Experts of a small language model.
Size: 9 layers, width 256, vocabulary 3785, 41.6M parameters.
Below are experts of layer 4 (counted from 0) of a mixture-of-experts language model. Rows are named router (the router's row for the expert), gate (a neuron's input weights, with its number), up (a neuron's input weights, with its number) and show model dimensions 0-255. Each number is 128 + 32 x the weight over its row's rms, rounded and kept within 0 to 255. Numbers have three digits each.
After each expert's rows: a language model's description of what the expert responds to. This comes from a sample of Wikipedia text that the model never trained on.

# expert 21
router:156130145149098184132111151105147081125099130116169091125081115120151170081115100148088092091147169131141092087158126062175132101097153072115050118157148150107151111160116095087150104083098142142149148178119074104067129150123120104124192108154227099170167176163128074136122109137072174130152135130066129131161146001114108131077116162120124119139068140136162112125093116152132164186147123133158145113165080150131140104122104177157164083203136136143111081142074158115124107135167123168150063140139112143122175134102097134139104080153087102110128159148190147159078098154116143157106158150124134150058173172125150154106054112119100095108153155180117117117138101117182139111126093106129090116195110112153116063159091165093163161157141187151100114111132147099169120130147104
gate0:134151139200097158166171147125105115167095116080103166136144134078103093144154107061111103102161110186095104185178071116166131101130135097150102126126143153107118144117147122152166124194075143138128092098094101098118128137185080103147150137114205139154091106187146082114100146092134165116109165132129075119091158133125092201159090138144187213161057117131101112138147106096160108147123160139129137146088156172166051214162150148184118165127156062104149123113182115141103102166134132141072099117073173106099123154101147050121123144107136145123166158150142098126069076158140148149127102158131162106064090132104133124120120147178197145151186106112173101151087161083106119096137116120110080117127186123111178178112128085117143155098111138115101200126132132119092153091165131
up0:125119142145128098127136143100108111149133174127101110166140147156112114137175066133145116117109168156139083074146078091143155116119158127223123147154101128128081158155163081166062170169173138109144096154098167130127122084180109137180142179129092126135145120080139095151102148130117092174069066137125102121115153104104171151137119131157161084154130137073171092117092116116093157110173207156165160139108186079104157138107125117136180114181139174115092147137070160059119108107082149173125058142117059125152139111140080195132103144121113130146102125029122111115142131172173140117115079104130082113140103110157074140126134091102123126120065169180143123162167135066109126116211119101102105134097129154177143125127116106183104148176118132132086149157053163127072178155069161
gate1:148133139109090141173073042124160204123084149139161171127110068141132172149113144171057118094148124048089120112127101119196177127151129156171119159095128101150198093184138118092078080097178078079131087145131101089148138125194101165177059176095120099115078146129148110106149102165143141104160111131130160151144105082153110095103149101177112101095068190125143151119130105118093100112088130106167144127143095049112156164082146105151141171090131093142116111154174159126149117208149119141105135139129122153127156036132100155128071146168142106093087184103088094106104101150154173146141151102051140094139180140095152119101099140185128094133120133095104159124157072101094137133158128096113104113168071137129162109148119104124159096108117142138140150095143148153159062144135119
up1:113173131080146114164069125057093135171120144097166099052151047142142118161105063136103141046116107112091105129106143101117075173150142133097120104098148066156159190108107149126075079111131105115140118194105151148078166151107105118080155140064086085133113118104144203088146092029110113148137108107122106141222123108112102120142117141134091118131109151118112179111164145131095154187119119085123110065117147116126154150102104165112121116103152101189149134117148144188136115182183121149101170101125182134093119140087129148142151138134123137098133155160145145120130075135122189137088120118149186144078099151115138094145128081121168094179105128136194105142125103121113103115116156113119094073160142059089193117119124046139139143093115099106122055107184156127120140137067130
gate2:123198108131134135121135184160137147120110085112149160136144052139051124075081134133082092097175108091102134126134110079168134144130085110128120097124157106144065191104054189127182125160055103145120174141046125085114092092142098128194145110134133125121154136164170083153110133132173129099185103140115188139158111113102053140190134144171111126116158108132108092143105136111107134169070107077129147133100073138109112135180107118152118075163068065187122133098127107140150126116129104166126071100153156128149100148121059154154117131081090138105104142149095127159094102123139121145090147156139118151109151091116182111137133109107094164175130065093151078114089166109129079122141137092184052096125140073151159097137129078190109056086138109124093159097166115120090119111138088
up2:118099109142129185092137085093161090166081169139138152079099076102117167158149131166170083152097133140130180139105125157181075115121165171138098199139143141122111139111171141138043113119143189131118082161157114055097137138079105141090121116117123126078077097102130103178127111084165159109095139186163141134104081099147132183100157070132161142171153123095111138126121102074192087092159158108171153112174176108179181137123175132135063082106177128150104077178097147163114131103149123153120160159141127131073103144194156139148107124154123130184127140134157189116141111134169164156159099084068182103146095094125084138113189091115142191140115137160129134170140141133064197126123116170125165169111151207112131136088115143123142136143109086110081124120163133207124111141093142
gate3:162167127145043131141191098048105118112173088109086105094157167088100103143114119128112164155120209103167153151153086054102096125113121134180082129140135094095097086133086149196145156197170140115127141140170110121063138131180110156116154117143125099109147117135133130116147163152128122116116165074167089132067155121077120119144142158095197146153177096128115124128107120124102062160135082098134121133221096139086121152161126115156153134150146060078126159089112130148119100115187097200165106123138171155101138070112117124119131075168099123117121130151150165156099115140144192117090145152176149150114167108134128031118159170131132091077111085107136168154109112122093120111125120126077154183135122073108138082169153196092174133087122101111092186130137121141155104124180173
up3:108112154154095120122113180205145095184071148124114130164088129111121129111110102167154119126082152126106138135106151105158096152129133190166142081190095159110139174161155160148069197102089080073143112072145102114172126151170158115125186187111119138132133137048097155140141152096125154172127096119130123142128097118127095145126147086133136150100132097126104105175063115111072116142107138152125070121134132132086132104133138158160176153106109200146146128135122153095132088131129159149149100143107137125142125194175123170119161170115190080075132068105073080135156139091103119128150122089142163115137078072054114179125128137172107182190098171111125060104105131089135127183096098138128144137072079136087050144076121171127091117136109165165153181062113119111117145187053103
Line breaks and common nouns. Line breaks after table cells or list entries, plus common words and stems like state, South, countries, club, football.

# expert 16
router:206149097157067106142132164115147084152136214140186078131141130110180113132131146184083113072083117150132117111114101109105123121163140059118072105112137191181140113140051076069177101142156109115135170173138111109129118182097137132105170119129174056161128115153103148103118091096072121184147100118082139147196109101148109125107159177146093073115139112154114070104071143108132144181143110106144059105139142099145104090155152103150130064113112181143085098129117152094117125125208106156138108146099122182132151142116092140157074143037127167163167104149111110164133079115127147157135150120145147085115184125123105075081077164100082090144128156115132152180116103100114113117179127099089090062178134162120109107127161096117149170129158147111151127106118166095162115162166133
gate1:143112147206100136112087048150133080125132180139138138100133139143130115119112140133147083176165123149116136065081167107115095113148176042134141107122123132169085085103107101058123112117102127098121159121122115160144082153117100118090117145128138072153130135133159122157182166080115074134078111077188082143157192107100127088145118183127165157109146112097130127021078135107094137117116164113157175127120128117118144128128128136137100186143077158159129183131130125083084156098150130104091126146052157088155127145098112115158162074130088116116137106163096127064179136137142105173172076141112094106137115139122158100115094100148098130101133129105151148137023154116075085042169136080096120147144086114078182141123127128137137164097073185102098104195114097095080069134130157
up1:131220127105106137141119162084094088101149123159092109189158175206145177119067174173069104114170134115156187146119158103141089091189162194104140107064126108129057141135136170124160166135128111090110133110181149095108098157172120171116166077158091105114120130125115155145149146127215134151115128169154109139104152106134124112142093126131149117137092129161111111114110130108155130125092192052114123102113127093177078157139188158158137077196037135125148151107152125132068100095085084116148187132124137152196083131139114125177148092115069160126100099160065134159118107175141116145153149130106129124136069160143091094106062176111098122091150117072145146149126139144104167135091116103176109119110106137080126142151165145163119060132095108116143110179116143058112154152112138
gate2:139179133139090090137128159187170125200108138138202126076124166106065145117114175143118161143091159145086131094148186137188150125130122172097149099152166084136137087106091096127174123084108157085145124175137098181147139062132110113103107133152148150192181113180069123145133124093094084169123165141108129074077128130163118168141110134141077139158089231111163122163126091086150157147138130116178161138102115133098093140155180113152088067120126126124127099160148116094101075140197079122121109120093096093096121140113125070147022138147136165123156139120116107106118127039158137169124124132130157067143122169089120118148091090168093167130136148139155137137155098118113144108101124121140173082133120152215159129103135118119199108165158152083066109085115127131115135147186173
up2:120126137148123166169131114156174124166104133152192137071149150069053115073111136098086110124115167139123088152160148099153181199156159176069153120150135109148116091102184117067091145086080105082148066138157110156136152080217110051130070108124122134134106118131129107118138136107154080090113148134073153099054121102159095094124099158131130132089146199138151119184184092128164139159087116086102140158062095081081118092129139161099150096152107146118136135066145099120146090163121159143168082092067128117047127129103191128158085113142125160147106167105149089087116132099147118174095131113110168125166138234118125153125135090174095139110149127109149122086131164122153114165112132159124115152107172152149064159175141127118147116140110118082089128157090118176157171144146150
gate3:135167106110143170133187109159135080078080131189173171088149116178110149153136136164103135140054119155108086091134144132159138177082129131085142138181162117111154108119105096157159111136158081114100080195126138105135092120136054117088117097104146165103093096138133057142139055151111106145117170103136114091191112082108177106098125197073188132148135098193157106135101086093123166085074086133106141116113150094125131116105124116169109072119125196089077103158171143155094129167121109111207136167086110095146131113149117138181117082148115165159101074142163116091131053126073148226128106103126172142154146181130111116121151134136103143146167132123136130103140113157156169125116133120122126094117128107141102119127164107108128179217141113095091196104118088060150136137178122
up3:118160099057161160155176151150174074073117144157131163105158081173112119152121191173087104103068107135121125107119125150161124152135129149119177152134154116103119106141130129177085083157133098114112101183117098103139106173163063122136098134106107099133077177099124085182139074185105115110134158074159158121200128121125169119092098127092123114130099119146176065139093101100146116107102148149094196107159122112091078114131147107137105040117131166109071089158179126176096116118130140183172157147143103167125148089167096127183092128129103184159081084152150072117130062168104103183114114085116150128133139163094135117124134120106093155107171140085153122123146117138140173141117129154170125168047097153121101135109131128118121140168131079053088195123137057060153181132197133
gate4:122124121148136093176099145058144102081118144176160063079119121148171178153098105120120123165119132184106177095089089158120173130143111125150046096083130117156151070125136135122127111162166130114121146127054106110103153174077067116150180092157164150156084090147097192139078056109054118145135134089108093159146142140152185077126162124178135099134152112093141129108051073132085146074125132121153085127119099139123144128161076099168144190086133132160191133186126132124093099141136189155096105109106104104145108103106114120135131132084135212157120153143111091130117139141192114150114099102137144110166155153163104083182054120124082127150125130162141118115092153110064111132187145136135151117123133167140112090088097052179146164161087092079123089172106124119122088087155142
up4:149144141112143148097143121181157133224076137083138169149143083109103089117185128134116147127122127126115150163062177128197169158148108112138137151115129124107121144133151163105048127093080064134177090121181142088096171098165137122115149140084110095194145173131119107132188172099104134156121140111140134124164148168136086124126117087140057096140155100051138159135097138156152088153094098105148170098159122118072119076101121146076133119112160049076173126114143134143159143122142139188145102111121127101032113167140127130168126215122096126063172089154117134119140149056139141141126132109104176159042140184078174148122174066095156118107114119137139135107117106135129136199170138154126113110138130147086093106098074123102160124103162069163103122093074133126110094100163144
Subject pronouns, relatives. Sentence subjects and relative words right before a verb, like it, he, she, they, that, which, who, and "The" opening a sentence.

# expert 7
router:195107169175083137097130109141152111148092117142146078167102155110185119115139145188109130055099152118187112116179146110134080141164088113109044104142173193132157111164144099108152119157117122147148128212101087088105085144095111123110143158124219078145141123165098102125104061132091154129148081103082152175210143016096126117056141113128102127163149124163189081071075121110118103210129110187180100147158124128127107129117107156172123112141139183141104105145089165138126106121142102156153115123087118144147150116125168121149128187099088155132157122107114122197098147119121134184117187148158123121125153148149147142072117120120096163167125124148149149166090087134140134084195145109087091061168145123119115132160162127115153145126138163131163151083141149101152137170165112
gate1:141121121113127162127076095115097071136114088120116135136101127105199119129163110175106084159083177133186107115149095115155112145082089133136155105147159157160152123098069086177137094110152131090107155180113073142161092111134116144054141189142140151095114147146062082151124103101129148109154156113151092110113100033095150066105179127137152127145090159167123067123161103115150128098164136145168159134156148153156135184073109154158128050132089132112132112114131197180116091120118129161069093151128102155167083135120137141132147210170104171165118168156201147087118108105084087115131161135112083093100102105120129089196054162084163072160138151130161098163115133158101133131174093084142125151190169083138181104172150147104122143132109147145179118049130135139157151126099099
up1:084150139145097155182162173085167161186095140118082124157088119126193177115148108124201132073174116159111177154128102113165168069142166129094139100170085088114089151171133111106161133113090121115108170099133154150118115102079109128099147105142156179112155071061166118121140096142152085143114100136136101140058151170177044143126069148154140124139197066175131150142129112159166123060076167160141107143118123101089132109124167065162119158126146111138054112155157116097149111102126138139165190153142088160086122178128127109124110067099131086114116124165133114130132157102126151182118133181159113096112091131145102174100211082122073201083099153168095061114139158128122134119132178161152118088066156101106110135083123098127107115119098114120093141155100189136119134093167131
gate2:149138136160133149147140172175190091142132105108139098146101141179102100120101131102100110179190084130144184197099170134096098091091141111182130154104120122140123106102163212169165103084185117123176185127149143095099160100156123130114078218121173105142088131139147152104183120165182183175135153127159078127106101116156135126138074137130128173122068159113179119112106091120072152185119129118100077158163127096073126120175102095160155151117142123110095171166141118149054110154124187153177144140103207095152121111106105124162106117125103086112104106223171109154114089079110096073135162151120196080088137158107097176084156124152112125133106125166115128139153129117183094110141072131116086130165113139123092122084153133146132144146114113108163157140151156155218141086149139
up2:172155097048119143098150121205102136138149107098143139120111091131155181155107121150111072163187140129090097087155158160139087148106115139125058130138111137114109114175149121132103077140113133116101186126112149157147091146124082141194121113132133141088141070183131083148138146098121074094175147152095195119084137131120093105153128111169144142161177094122127135134159134119167164110109105115128087095113120115124178141120164175146099057133114084191092084083149112149135140096124079090037154064091135106142126165133113071106148139102173149130090164097107088157125152220160166174103158182112067168091125139145102093122140100119135095144162113102084140122137059159103091101133122107114060055128161140182184078177113108150083104107162096113070096195100139113144132116111098
gate3:096154124157155097103141132120153095116114171163123104116128175139099113136101156185167159140119186112135128118142141074134167161155131091108143123069141103104102146138103094114125128137132107147195188105133129139112152197180115117199146128123039054149187137129133155097135133142112148120126070179153150095168154169141132112054075136153118170156150093107107151098130174125116141141101128101141176091106156074099058117140178106073103066129106148166148134135132207080065127117189153093175134131135072106115178101167120129152116116147125135134096104104085119159133101138116123083127142108147213110195144139123142166119140067142112152020135138104106121162167139123116192136103094160132137137102120150147072108073154112119155108226151138122098158144191143094121123137082198
up3:124083084139107143144124094131096155116154117139140152120161130113101136100119141043173095097085131102132089107124103066127103146134123164134103144157097086110145137113165144113127139161152126150056070109046112155108144095081177131127091101119177167076085111112139128156102203119203101136115154147123131178133122109100140156217149144127184127132152160124076112131179094095134137131094130140077079112138149182220197136117107152139094142148153148087107116079111086146204117151093098100141144125158180179103166182163105104113124078134062101114096142095125135095123145144158153130105067182076081143140125105087124056154122149144154103212126109116118133144138138073140132117153202074143090149170157122097189116166097160121089168066124132133116101144071124154120139098148093
gate4:124206119188099116110087140138110121099144176133137093121165170141136093175099179185127102150079115069115107102177132136128159111156094151103053132073135155171191116127072155126096104160098168164147121135131171102147169105087175123117132096123136028127144053182087117134123105100140139079118129130069111066083161107112150152177086095141166194141128175122107163103154100101091171062086084129079109090140111152092086124069117141089159157127124103106174100113159144167115151175139100115194131058128176085140100144099134078109160129178142107163087125143096134140129126129157122182134162115136193129136153115143092096106062183140118141161145084144126147104146178064159138106131135143105128170139187174099122147132110104106140160148126105129058114088112161111144115156082133
up4:097147144095149138141166108129097119142122129121102163143059084147098160094166090064134094117148140203086138168119154088084131179105135103131197117177175147091071116165143131142165156106138113095123127159097080166161103118149071130138149152108145189075097169093151173110138120099193091133129114138199129121141138157110109142097112140101102109150136130084158096178118152110163061156149100104196152157110136131151193143209115122163109081150142097155068116143111069096121107109086159149070139123093082167104103120143132190138080149124047129087130131131124129119137133128078119062138172146211138122044108143141193119164177101152177163116101147118111126160138079129097057144105136103148149100132166093157122113166144144134117129090110116160223122171114112160123155132174130
Separators before numbers. Spaced separators and prepositions right before numbers in dates, scores and tables, such as "March " 1937, ", " in 6–4, 6–3, " in " 1919.

# expert 4
router:200095156180056167149176121112165157188101177145163133090124128094152087100168112176108121083126157151176115153145132122133131142126138067122076056154130176116142108121085055084148121121125123150157133207093108124077085172083084087120193146088185092210107109167094121056101108106074129140161120104089137129120144028131117149081138194169125118145085172173156117108101149127121187185116132143147140175157097135151137109123086123149129083137129129112076090134129143085105105135161167119151081182067108136102123114112129154180094132098098131129146107112147162156107048154134134169151150131157091099149129129140085143060089124130107133156109149159123094157149097102131143137160129138042080101146141091148115104134107126126147127184134125140145110104138148068155116077159118
gate0:127115107052086124131132164093103139148138188100115133111082198106084049120126082150136142071155120114114169212128098102168102132135135120133089109136095133148123155089167132104081160105165179143157055125128125147121159171094161088119099134117178147093162113132128206122075127132143084082108150130077177066156158133098128137109149159144124154202103069103196109117106106094125112132162129135127129189096131112107082087153167125163067118149162135127096157151108119133089121096068183115186082112095113156103116099153082075201155149130177149132126161131165096147122172123067137128130141149132170051080118102138146152166154149137103082134130138121120175134169101165117079195122139119144138166092151175143087154158088116131159160179126118116123178107150158161153170094200096
up0:124125169120144116111173163138114129104120138133099185162145151107138173146122131072165128118131156122094121083157189152057101142112160097138123167155131154160213078149129086130112129132101140117148120129074130222101089131079078116151137106145164149092117081135108123112153186042067146115111164161107099080128120138116101149166150164086162111112137091039130140119111134170120151112151070095137077138140071108090146154103086142135184183098166119144168104086153094155109144126121125097150116079145170077105156136091132103064130144109129157091168068126116134123151152151132149182090125173116068150137156112133132114101133151141134122134131058125173110131127152207144054138098152128131130112145185165169201131071092145131106210086104126136129191181091131148125103079201147
gate1:133124107105111144116059161158108118110101096138070131177172065109154170188176084143176062130099144155066126120161109127078108085087121127161111091151130154166099094163125122070106090093161116084128109084141177083141116132141155142080100153125148155108103071118100117074167103099063104186150085147121100146136176127142106102037077151109157151148127086154134123133144151054140149130178189097085136133140139126122131103153112148129142113078088132132058145125172112090088106091156088166130122150186163121148085120155193119163123142078115092120148151185128078124116142147118148120162166135111111124089097090234122149127179108147111175115147193145159088122158176150117134143126095089107149123124129158115160148123151155139135058071096163137090176141135133075110133190080164
up1:135108099130139108088143083123214136146130142125165087085118118107130092116098143112150106063110132109173126190145088075153109107087148143059113150125107084137125156195102077161157100144190101086109176130085161099134124150037132097120095098167065106076126113120151190105109107097076119108130114128127092161148088125125166111161114162157193094133107125164132168098095164176144099093128077120028160088126115156120116140092137115118135100103173098139101140106113156168120175133075142132147165128181115103143174173167113191137102080148115116123058103105113184199077101129104149156120156102127102135155155096122124131129079146101134117094039179109114150120151113129083093123204117109120147121120115118106115114162140100062082131089153044115180104097176104160143109121135134
gate2:152089162184118142109154165119086080169107135097110151113176168125119151140136066141126117153117193100113106153131100137093133117047111156112133088144122166138143118062125125233166126146193127144148160102139103118095167150107155199099128086140167134150157123099119105148133098104103155131192155093099127116107125111128163201141161130130143183179105115114135082080112104099157102092114147175141139158124164160086091180154126117116169113172115123132086162087146160112137177048175054091158101119020159091101125128108147134149170170098105137180149159130197171148111153132077154119171138167185141117090147045131144123112128156157078085164128143158137159118131138156151151124102163069136084087127114130101146166175102139158135096131147139104190088141131101133140134088208126
up2:110148152233122146173127127147200156110160149098102124099142153142107129112106129137139189085094107123146135129082172100096174113063104176077142064095101082140139123141153087086127140083121123174137209161103083103153188134123129110088108177139134153164140115103145096144097130169204122157132113144184152105151090145108181111149138157111116170132125135202145090141141088119093140115129106099180120124151145109138072138134107118181161096169167149200125097162155140112149118167111160159176196170084077143109139131147141135120060137066051174206120160087162128125161179075117120135170102119160188097113142086112116145083102123078099116185095140138168096152122193067145113140142074179152151136171119086141101086156126165152119116148157108111136111110146097139115144126120135
gate3:149101138123120092130185115092136170161063110133167155123186170085171120138118110107128171121113133095160118161157094152157137152124098111044078139166141120092192121142100117175136102135112114140132154094167153152143132117088141046134147145117141075124112111159082164145203148198154182118052146101157093142113083113146134091102101155166106124138206123086096098143118149096136150186132029176137139115136159123085123069167112146199085155102204134156158092136170160171143114125127104122122103166147153185138120138180148205155135122140119135160114090152166180168122121111117119143055123125066167086121117063180102091089109146092134123156141158130138121103149091170157093158142110150162108123127130116086104119152102190069121177098178126128124176073155136160166128125124108
up3:124103138106089121136134134077131181107122128168134127130117172119107162170105144096042104044132092090064097041085090139074174138180168149174096179152114129155132151123056077154110139179130145090117131178090127128158126113112133124091130092120132133162160094101140093115095112125088132135181158105147102154143096127049129171160157187131140162111135153105061159087173127123177071150119162123136141110088094208092137122130107085141164118159194117153145115094108103118189182121173127094142143087151175082109136124130104125131098091102163134187134125125192120184107134183162151127098146104129146121123104047100103125126106148111098075063120157168166168135138141121105160105114169177117084127136155091185140074093120124147061133112135190133084157150146108106087170134131120
Group nouns, heading breaks. Common nouns for groups or works after an adjective, like band, team, family, film, club, plus line breaks after section headings.

# expert 2
router:161085124181091141142176158124161103167137177190156094151142119143145098107127075133111114119088165176180077101118084135185170144173147076078092083083108157161159066142094175078125102123160086149179123209115088130077115144107133103123139156091216116139178125152110145117089088135078150161146147127132138172141092048102137132081134168164097112137128129123126137092071121136108203159115099201159096132154074118126128135123121152152127112182122142153114097142109137147119100155153093115155092182091089147140184121084082157171083147073099089147158148134157125134142084146158191154148154163130094132134166113107145150106105178104167113152141108138119112149070113092124182104203159102089151080149159121192116064169127165116118159150148135089133113079112103117161106162122082
gate1:101109062237114132167130151129142108091092120089108119112127125158099162073093113088139083109146129160196124121121116079096108190130101090156127081130128098100129102125127116144106120135111146104080149110142122156126181071108101101092164109151121075125135115065087040127149146156185150135176134110126137108179213106124136149208130141116141153154120132093141084120093150124171071094110139108111123125147164074171151151109153184145195112159110144174127119105107081162184151200108160149122058093107105114155132138121121113180071188134130087189066107140064129105126158122134060128164081123113163170146101133097153109143106165115145193072189088122146105167144125162065133143124146127109111142132063119133129118106160117115142148137122067164089118176145106073135145158130092
up1:100093140139094122168169120155120118083205141121095113132131163183096118103056124123106139087137123089173184093131098123105129135084115105174108147097127128069123121179120072147141108160151102098109144203091054120147180155113090151158146115142137134181136078128103131131097182128145148121186114137116163141130101099088176167153101172118161079117161113170153168101100137163104122087136146154102171110086162149133126215151128186137142105176108191161161161043115127143180136110138178100144032118173159101137124132089094162149124189137137079158080148121153107141078113089143139130110110118113083106227114192134125132146133121097121116150155065109090100120106126095100065149173145109091156189088092160126137152087104106146160097140117122112102116205160113130103099107165137
gate2:185127093126119102121085110126117200121087126145199119133109123142107108118110128183148141130163055154106165116116118128100141146146146153199094122143115140133130170201067206124153130126149169082137179152132106135180134098135134066078132034114168169122123140109056144150074116060130077172084099143135135152160102133146141124127086142083094101094187148119118087172101134171172062166131154149161153134126090115124082132116139143112102145162151166188130126148130169111146194075117165084106117101138161159101116132086115144131180165170151169094152085142128106098174055136131148118116086128152121118153138122114100175145117156086147095157208136119157171114091115091139150059177171142134123111123134092129190134182104139145138152125165135145149143092040093104117074154175108
up2:138115056109130064139103148137182073057162117112143119129111103127157142171129125099152069159107155166119163114141107144169176105129139161075146028128161113188120151162152091163084152096094152098128148126108102130133124127158156131131109152165120138092186183140092060152126123136138110052128116116128147128126173145066137118126126138145092133137120077158130064122121165134097147124123142064077161105130170127109148121085137152160106100165127185090195118130112110122070094150123116134146173136076147115152093161107136121118057132102108105200139131111163140136157112122110048176194152139096131162106116160121083145108124150090087144097142065105106121099157056156173143093131168146108073153109146140223133138057124141131100156207169051178118113177148107146126147162138136
gate3:129134155167110125189180180133101164176089118121124061126174164125131129164140075092121129147156024190085120108172087112144158120191145156083092114117118109160100151163142132130111111086118122093104090165124113132150152127107182165156103103109147103158108147119107133126099094126122210160178146087113165149189097127163118140144078139073115081098132164113159154127119161132140162147123073091177118105080113065114136144086149120161128140146133133139159116165182131066155167136140172098160115122169105107129141168085163132157138199056154146160061100136100137136091103106150130193088073137122107176162141143175170151158163150102071161153111112124159132101044065141147162173155111143107122109133099101111163142130063133110139146141055131120183092079166119140130109135123047
up3:172108157229156121139111124167117143102107086135128129077146153090140111153068153158115104105086151122157108134133142152129128163155167081174106118138084158083156095175123152148113082181161146080125148161154101114144156132171132127111170068166093104094170142076089129116161135114163113210092133101135115084096211160142105126129047166095163129134121147092088101127139156159129135081137109118126071128170143123052122172179104123075137164131112147074181163144134127142100108181086141094129149071083181144092070102173125100165155077136125119073046099118175166137116114097076063135154107128112148091092087102103111191121087147129137084113183155113103113111146120151081156104160143147115161141176089133138120138140113103192161110164163151086170175134100102140113121081163131
gate4:067133105167110147160154182161119122167113078145171093139172156141147114074072118140105119100102070129114125147136143065139119155204104153087135148118114097084067115132141193135137169130139089133113158148098156066067146188119093104141178095124168088161146140138135153131059105028177115134124169117152158152167148091146173151063113161175128086129183158143131179098105162117127181132103158159105114139157147172089089106131081114120137136176148101119137128131151104093107183094061143108207099085112131098157133085117130196142152172093061117114151117104147125099076124092163140084132174138125112175166163099155198133130104167136104133132124102148085144099094113095159124179153101139061123133155109064119141087111086124075171112098141138166093143107145123140135180096122156
up4:159156117142133164150144150148140153130119087128124192136179101139160103086052115082099068048106079101105097123102147135133084111184147075171136188136115136119098139149172183169147102104086087175094131146120136141119086188174104132186160124099132143117162145135139115117118129105188110142092129103155131071104067120129169122102123153108090100154165184116126128124181093126154154107124134158058097145125155129140110103169102149100130126145116111070115140154136103140098112161148073111144150063085129094151144148219089156125080152113084111119098145143152110108123124102179127150155166088113100164123117074138154084125071175161073154148127124156144146187113152103085120193107113107143140142220065098088115074168142131084215128187142129173187150138084080112133103122171117
Infobox line breaks. Line breaks ending "- Field: value" lines in infoboxes and lists, plus table cells, zeros and semicolons, e.g. Coordinates, Order.

# expert 23
router:173151163179072215081130126163132143137120143107193129126165131102200112077108126174123146129079165129142113077123142101117107138104121104131007102053123178147128096172095117134095130111124121168161136187129083144112101183150133098086155157168189057163142150127084115086064106099111127161197170081053159148151101108122132111089108133157143119173111111156138172108088084146112151182103134102149090114143111109102147143102087138220126103155135147150141096132093133091100113172164105183157088148117131173147185113098102113143119115122107112136126111160174141147074104090149171169084159130138116097138161140135110154094121153114099106156168156116128127157130062123136168117172172130067106055160118102134099143107135177104139138137101179101110123120138208094174119116134118
gate0:133163121153134116171084161110108110108157173123135093112126083160168138132128144077153126143078098184120117137081125105102157055137133101136086135141086172139138137191099124070161172079134154141148085204096118120145123118087116165080118075147156138175143119131156109134112040119071179123127122140131136169114136133119108079123170137099112067104085127150112121135178146139124159181171097114135142165091170133121126048116159164081178179126078165074080126149177149112181117170129143078112135158167155145098181175140153147122120152126169095132116169141142106123085096188193155131112071174145130169100104241125102146131099092088163069201113082143100119121162114099128122098150165132109141141144099102087155084111165102071088075126183123134172107135102100097155143108116151
up0:120133125176130098161116145095105181110152172140168047127125115147140154064138113157181108070115135165060090143090140118108124140149182131163130092126085165158112145133096152149142210105084126164166103122148103138098179126115140139079133052125106155188086157108139164129034119115190163129107111126106072158141174164116173158143126092122173127170097158105165122134127082113108098192092081141094127106128184123111111160183133122055087162144142167066138134189119116055098108157133175103077107152136194162069107155176142175142160161121135147157110108130148102165149145151182117092112122106155094084129072163155095138168140131064161110168113154117100110159188138100116139089101097103104139197149109109108170150115125133156144131117106140159160079161174071126127141133135161
gate1:150079104178148167102154111113133128102129107174081149136144083094159109112121091134116160114153137112156101155149169162131148108114216072129074146179175129163173143108112099147143135073083136147120148097069127134082149099117099170126155114129170104104109146077076075134174111091135180136115097154109092098137145102079118092121127186150136120153099099129127129099105088175121138165125155152155134103126076110053142106119180119154119171147187073115093140106100122105132092107104139121105177171123108103117117191164096146152119126209139157047147139128102105088125153122187040121110152099082116119163107085111084163134073127111079141167109170150084144137050098141146137130163104096088080121188115060089185060149105131109148133084144095080083123106128156158148168140181069
up1:126066163226123101133101168188129084096148122158165131148139130140105102076143161130112131127169130149128097130119120082060154102107102101167153159177053100126116187121122143138141071087138078093122119043153067142144164157097137135108185152132089141178107102141142124127199161161125130147147138087095126113161137116146117134085158148110103099153104060124092146082135171143093134150102104112154135103117104175052187144070103127136178156099157132112199155175108119118150054117071138082128125211071087120120155140126164135130115108104168146095070083120132144173163110151135106137157148160098163110161166078116149145172085101172080090193081108164154062128134130118126159153195160169075099125133119133054148118125128147120119115128133132156108152094144152158115165140131163
gate2:147116066156101110107155162118123101140109134165162114069153086120185155167179131076179124125191147167172114131176165124112129104174212103102101106107118149144128146146126100153192156148123114118167104164133131176059099104146130133086129139120101109161120168118129158136115065048132131122122168129142115110113173124120096135152109122135161106059154118153198115037106132055071131143176089159113140129139116074132102143116086204129081134119141177158171165117064157126148136141128145150143101151154157162117077174173142088142149115164113122084161120176180155127124064160102174134173069125119118123087131158085090160147116132101072179139149096115113148074181099196084161120121105096132143092137193149231141101128110107161121125116171158115146152153172127140135144122132160
up2:120177107140134068119134126177128110109126142145134122126054112144161122167115156123079115119153115142100141105090105130144165180161174078165112097115074134145101120102172164158148177122103123074174114111132134103138121064150105168142148091125127129183192151088119165112168112081164093131137135038170075126142162148084128181184088174160157144084152088191161162098120105109115112087125076128133135140106088113165125119090109132204068067135136097111202144152099150078128098191138154139112133178132120084089111172155181064141160175131116122131112140138136134103094134128143124174088041110104155145145120167086065167151085132144055154138182097104126105095156129169104153076136150079143125168134170140167158147196150124167106136105140167084146100157181085155109131115146097
gate3:129159136085099122118127114164125150082081176081112118102116181155121108089153109201114145144074143158133107115178138136153131128114155133134102110099133128104111127145133140127093128129167113105192094107131158159135088152161043122115139199136135099124146135131026114115126162085157127078088116144228135133136122098089142129134158053171120123150115150089179116085115139105137123170134119146096101062207134097105119163103185119140141116135105168139179110146117121182119166155106086173095058123125135156219137157059134132103110098134195114146168086085125139099140110111092157138113149118098189104161073185150186145110189194094180060141095203084150148114092095116153139098156143163102144144118138122140116163147126120122099123176106160140138132092104117093089131092200162
up3:140129088121128139141130124100086160178109151176133148122129076114121095146140192180204104134208139120113134127142083094094157160184133125117130125145138127179098156130132146131164140115102148182064151095091113131140150174080185155118141065102138144130096097119197174131128095123149094165134115141007121118125125133121102114136109098112145131090150125106091124209172091153136145056107152098098122152086140133164137126163125149073125141101106074180081155134180144108102085078130138106125158137162148125071087145155052112122177190097066113162108135149152188124102135098134119084207149182117082117121134136114113119140080063159098109081137109137075079092137154147124138116076085149135206143180122158157152074091121139158119108091118092123166123131116147159180149120077107
Name-internal pieces, colons. Middle and ending pieces of German, Spanish and other foreign names (berg, burg, ch, en), plus colons after infobox labels.